Below are experts of layer 4 (counted from 0) of a mixture-of-experts language model. Rows are named router (the router's row for the expert), up (a neuron's input weights, with its number) and show model dimensions 48-95. Each number is 500 + 25 x the weight over its row's rms, rounded and kept within 0 to 999. Numbers have three digits each.
After each expert's rows: "comes after" lists some tokens at least twice as common just before its tokens as in all text. This comes from a sample of Wikipedia text that the model never trained on. Tokens count by the router's weight.

# expert 20
router:508497456465457513483512501478498514524472491491534511478539508484517485506468571496448528459514495507541499538492512483546493517509462499487522
up0:476493504524494498481536486538533506449534506517491484480498502470447556431514516489507530498478508480502463445510505470505466542525500478463510
up1:528490519474521550497494469504475465525505525538548529467556482484478522536529478503477552503553500488506551484504510517517510534455493503485496
up2:523522441460510485495524530456486499478488499514492507533481498515523495544510508534495528510493498543492488503456520481500444548487495533512526
comes after: "\n", ")\n", ".\n", "==\n", "1", " ==\n"

# expert 8
router:501519488483526516481485512529525493472502510489461487492458491504466519506503543509510496486526449516514509504525451515513487504505499512475462
up0:510508472492491485492520513490478466497531509480485473469472522533503476550502500514458451499468463450478539503505501504506529485520489497474519
up1:507549533534526482494501502531490452489522461522518463489518517519519478484472494513505509505522476473504464519464489493501545473519488475510483
up2:483486489524475490498479521489513456506498493513468508480493491507520487490447451538483527474520502459529508480520488488515496535467500466479528
comes after: "201", "200", "199", "202", "198", "197"

# expert 45
router:493498463485481461534501534497477522488498551443507549488519523519473528463499497475495494492480537519503513513499510493505483543497471509512501
up0:516492558499498543493536493500463528504566481442467468535487514523481493476505515517474472510484477508505524548537471504491472478511443491542480
up1:494547451500513478493529453513509507522493519493513475478500521500512471504501485484499550474483462447525457484530548474520483491474520505474519
up2:531454563513506480521467482539535510487516507492528490537519514544496539524482498454522489546493487506494506489512475498510494488486459477541533
comes after: " It", " it", ",", " he", " which", " He"

# expert 30
router:505434528524511510553517506480489499485460529501521490547527501474518494529526486553452506510475497449487462507481545468483501531530530497506527
up0:526496465486574450458481486485473461544510525502477473500517533489534491499500498504534504526485468520463494493469449487506509503509517517551508
up1:494523537483438542533469499527514475554479502479481504493493481517505534497489500467485497443508498517481547479496524528497484509504558487456524
up2:514499485475513485495503513550511507502464497544531523510471504550494501517499491473487526493449549483476518523554544487499496485533482533501499
comes after: " the", " a", " The", " his", "'s", "The"

# expert 44
router:447484452516520507501492522486528509533512483533514494517526457452497559516498489494524535476489495489522509504496537506500554537532476484484526
up0:513469492461528521495522495481509479477506504512517538452487492469427557500476509507516510470503490490460476475490519469489494503493469511528536
up1:518491518484448455507511489502497487454470522507505558502508482472468514492457500493521474527493483535484529483488509485491466518490484479499471
up2:515543474523502488514495475531485482482509498455502482484480495516461522496458468473498482530481504526475533519477519464491518494502481501563520
comes after: " the", " United", ".S", " in", " of", ":"

# expert 26
router:529472496506492525499475490450442486506476514435510481526469471496489528525462482497492492518521454467528495504472432529483514467502462477478531
up0:512530479532496512510479511532515521499535533453533501522508484506507493439505527459505503492497493573456523509548493522483505518499489516484496
up1:470518519461480468507537507523524503535481488484485520519512482526524479465458472506509475462526478439458482488453488513475534518505501477513518
up2:499494521513486470497486488526491516513501519467483518481546461478536487496500453489482489501509511483529486490504515514477499505463471511516478
comes after: ",", " of", " in", " the", " and", " from"

# expert 41
router:529485517494474475472482530517529470481468519478464516515480548488517516501498497475514471485490530480499531535498475472478516517448517531505467
up0:480521477477489535501497513486497493461485497535496503517521517458547493471536471470503486487520468520508525518518507496471478497451517491487499
up1:500512473491536489481479497460510505519519448469478518512503486494475522501529506484510475454530482518508478506508528514491478506494522508485507
up2:494550503449493469520512511491516497536537507451529523499517508444474559479490497554484526508473510470561486495503495550512521464475509500512481
comes after: " of", " in", " and", " to", " at", " for"

# expert 22
router:514546508491490517518493512519568532522508474507494519493522483502496508511490519496520488468445501491484582524496472457499456476505505529526493
up0:504510497432493575499499476467524495500491541512432504511480472525504499543513545538508502489522518434507538501479510500499496509463505471525526
up1:523487489476480488504474494481517545497535507503457503471530451513491469479464469500523485492492472492515533506473487472511478497475518500536509
up2:525512516476503535500501462458482485501476508450496503458543540531470479493475507593476449462477453505466532543511518461494541482497537447536489
comes after: ".", ".\n\n", " \"", " is", "–", " with"

# expert 36
router:475471501539522475472527503492492487462534491518508518502522476509506509516472506459511491532526502531537460560550518516506515494507456512484474
up0:471500508497526492478510457496503496468494458492519546538474505517508521479545503440511515451491498490528498514494529517466505488486476533496456
up1:501470512471486511503481487512492527480502488530532521467465484498519487507516508502501495507486495519509526521493512479513503468480535504473479
up2:512513524531503522497474498504484525467536528504502489496455467475490540505527491541457486511514444514486515523518550506517540490508466486505439
comes after: " |\n", "\n", "===\n\n", ")\n", ")", " |\n\n"

# expert 27
router:520478478509504535512512472527494521465507471503504486557507451529537538488481450504520518515534458519526529485511508516537505474502541465510482
up0:492483467476514528539511492480487479486479478500467520472511488458496541492483516514553521493511502509508493477477483540497544526496506534501489
up1:514514514476501500530505486541589476529513489474518537525526479506497492472511467513535524531547500505496494494558516477525516491466523466505483
up2:480461526518519483469494504476519506444516467482486498497506479565500487506525518493509473460479496476492477542502501484451493523501469502551539
comes after: " |", "201", "200", "202", "|", "199"

# expert 38
router:493504518462502517519461537504549454512543532566521503503492491492484544495503504471521495526502517482480543542482470462519481513476490502507502
up0:502516544454455528509516475494468478502490442493488545495511524495520459491435456511462562499462501478539509466516475513497483505472479497494471
up1:508538525464451500522457483534464457495488504493525481468486554465459481498485497497463506524544468523459497493533520514493507479488534503503495
up2:446505529481506500527492512468488522534475513494467468530511542502520503492512537512518480519443502509498477455453533514485450481535501507541533
comes after: " ", " of", ".", " in", " with", " for"

# expert 16
router:500498497555502520499476475478476490494497500517524521495493461514566509479495497542514534523507526519536488505528495519534486496493466511515468
up0:478530467456475514448495425499501538514480462522482489501474475510505419445480554537508541505586493489509519510534508503523513509515485547480470
up1:524479479530546500457514454497486488488528510510492448546495498482505524477495518524514460463476487465453553481475514514503508521520477487465490
up2:456481526485520573490529500468496503464498504553479445475469506498499523567518552482489494526565537493502507524512531494490484513473481452537477
comes after: " the", " of", " in", "-", " \"", ":"

# expert 29
router:523492539492495529487512537472479496482551488426484486506516504504509512502496522491491514550487489479515515462497502490492506481504510502529505
up0:509488481483481473482475496526479488510492530503480502540524538483488467489490477514527493499502490517545487543520472499506523512485514545490520
up1:498449527512556516494485517563518530513504472491515492475516507533506472532484537445543523545499490524487472494500489478545514476506496473519472
up2:514502485516471486498489467526539538476499490491495533507492477499516477472516552477491513491504437510514478505472508491505472489481489514477516
comes after: " to", " was", " and", " were", " be", " not"

# expert 40
router:457523513498444515466463472502514475540483484519493489470535517496496528483474526486498519503527525494500535490501481549507487496501500504522479
up0:508453528493509475474511493458484486546487484505500447484532508510519509533517506544533503492514480513495524480478492524462520553484481522504536
up1:490514498483510438507497538481523480505560468526454538497503472494493505504504504479512516519527529517478501473511487523497512503484517511490535
up2:526503530502507542538523471563470495510490527507509486451509530508492524543502458523510533522485469521477510519447492436506502466549522536506506
comes after: ",", " |", ";", ":", "°N", ")"

# expert 34
router:505553460473449498480518515482495502469493529527512557483483502481476501457512464447484492515485508486490484470521554485499504530467482456507489
up0:551494517548508477438497536514525468497520521493547503482437516480501501514517477498497511492492528499510489486503440486521495522520462510532530
up1:540515489511499479458529464514510506486519483495524498454512489476511471471524519526525455501493481481486507503520508526481522510522472501479425
up2:514522481497494489517497510516487495477519497479487481513497481478510509539544474504482503495511501488466501545502536501512486524446530484506505
comes after: ",", ".", ".\n\n", " However", " \"", " that"

# expert 19
router:513487483541479480562470539547512519499526515461492464515482476526483523446488509469508475500525498484501482475462541532495484487543496475512508
up0:509459470520492458485483483477510494546497498476524483498497441512480506497512513515498492506517494509506497494475473502496570509527475510511549
up1:516455538539525533465506485525490512526453529536500477484494497475504448531517524499529523506501463483483511480487490468519480504534530518501482
up2:516497521475494515506507495537521533516483484500513534499521438442493445549512474524407518479540506454477466510520514442509502528527520497497514
comes after: " the", "-", " a", " The", "The", "'s"

# expert 15
router:477541507500512456496508495491543483495494530528484487526501518540529497468464453517508501498521532467487502520488488492497544523478503482479487
up0:478529476494475464512527488542512506498489508557514520506460498514467485560517475491485470512493541470466513513514524505509511457476476478494473
up1:516467508560445463523496510490497492499484503467492483578484502522543484488519456514556506496491504526471519520468497515476476489475484472465465
up2:486494505465497535495499511462517524534475492529545532535478467502504510519478460538478461484510502533566467524496523469481481520514463494509491
comes after: " (", "-", " \"", "|", " Binomial", " Time"

# expert 24
router:536526467496510524446455469501503509478516550498502459501528516503562484510467508518455512541524494486488483461474496493560506482508488480465478
up0:513539509506515514524500454507490511482487516542517441493469470502512515523518482509469499482490516478531492498474515497480466486489426493514506
up1:463488483486488499488528514517493516505516508524513466472459519532477457494536504505516470530516481539464516501510433508499495490500508469503482
up2:529461475537519533523467492486526519464431504552525536499460503499499489538509531554484486475497495504510486524493512521517530474496540514503559
comes after: " (", " |", "-", ":", " by", " \""

# expert 43
router:466549491525510495486489501481471507507546482516501503548522485493482475455489491513479511543491474483474500494476481513528501538489444457513547
up0:518512497486498484483505490479510510530500525490520508514467485544516490465467521514495465471480477501500524539495425507491451473492486503483491
up1:509520555491521487558505473472525479588503504493482517544510495529495554499500487496476554526468517504507519517455462520550518458503488509505543
up2:512516530502473504484496523479504503465477510503441538519530519470556499474456533527493499505538525515548485485478463463491472478517527480531508
comes after: " was", " is", " to", " are", " were", " also"

# expert 35
router:484471468510501485461520539476499480528496510471509465496533450486543472514485504476498494468518476509503489523499513487547480515518502523508545
up0:518540462486488500520536522496521499532526501490486505484508552505500501483555483505499512505493488537481490509493492517523473512475537499532470
up1:511459524502579490537492482460522494501475505526538503456505476483498525533513469503518529430495498453504522496515471472490486510519502527473517
up2:519516481477473518530537471501501480515495493524529532492513475534496473486459443477510488507566501514498536522511509534494520518480505475515514
comes after: "\n", ")\n", ";\n", "|", ".\n", "\"\n"

# expert 12
router:479515561511527500495496489490453546429490495526522490502473514485542520504524504516553537531493502506509531483499480513491562510503525545489478
up0:510501509474527470534483475478494560492451477503470438525465519512509515468524510530500489476516488511500502533557488513498475505482491477515456
up1:519484496519517503524526519477464500526497521508432502454488471492489453492485516492512487476489481536503523463481512463521486454523532496512497
up2:492490524533526483466522529487516473523485484526500502520466487474545492510488542488535530498493497482500534487487459535522483486488488504509493
comes after: " ", " |", "°", "|", ":", "-"

# expert 6
router:506530526505491484505479409513523504484514504515511463492526451512483465535475483468507530486487524513539485517474522485489480489486502524524502
up0:503469518482524499477500518497508491542539491446509528466548508510494507475500486527453464475499467496504508537475452490476515500518435513479522
up1:492525516515453536516492458492460508483481498485492472548488445518482504460488526515488502502477521507480479521413480512480475496482521513529469
up2:505440550486515516523505533482532512488504483491531491507485447473501513538524476450479515480480507522526481535503467516498512468518592491493493
comes after: " \"", " |", " (", "S", "|", "M"

# expert 23
router:499508506489506517454491531496459475526507495489501476479541463504495475496487512490530477493493456494480482458503480571528539537501520534509509
up0:485452530529489527507491500520508484498512519491527478546524513507526515491535518498531440488481514535469498510454509495581527518518512495506523
up1:512497484478495467460477478507483478523561468501526512474502505537486481505476520513503469502505462489525465482477502478510531543486528466521504
up2:506513511510511522503514444487530487498486473509501470525467458480501508511497490515461515499469513474519508560515509490523485496531454493506524
comes after: " ", " (", "–", " in", "In", " March"

# expert 32
router:492538491512492530500512493508484498489482485506494528525488558524469504540478519482470505465498532560490517466514509540504479442532526498499495
up0:482519490525474490490471491492459536465502480536483520543523483511507483471538535518502502531495482515494498500539561512431480467458492493500538
up1:553417516517523498494488520498466494505460525517527503519500447465510502536506480520472517493469519541484468525474486541498507485485456554523461
up2:481494499513472477513459528502514533509485470506514516544472473507477519548468448527487487493506531512512490495481466470536448487492517535491528
comes after: " ", ".", "201", "200", "202", "198"

# expert 18
router:525475486562531513516511514504563512527483556486518470551535506522499515530526533437536520487465529520509459493502520502519474515508509465517528
up0:484483492491514449538537481508500515505468487530530531550492487482479507508501524500520475447463514495503559481451525506504496485471512503528486
up1:471457488533455476504521479505527499557476501490550524477499529529535461468513474452504501515524494497505495518552514494480501478545475549477482
up2:521536484497535523509511470530499498458467471475496459548498447509494512528527539537471503540515439501490501520460532467510489482490477480477508
comes after: " the", " The", "-", "The", " his", "'s"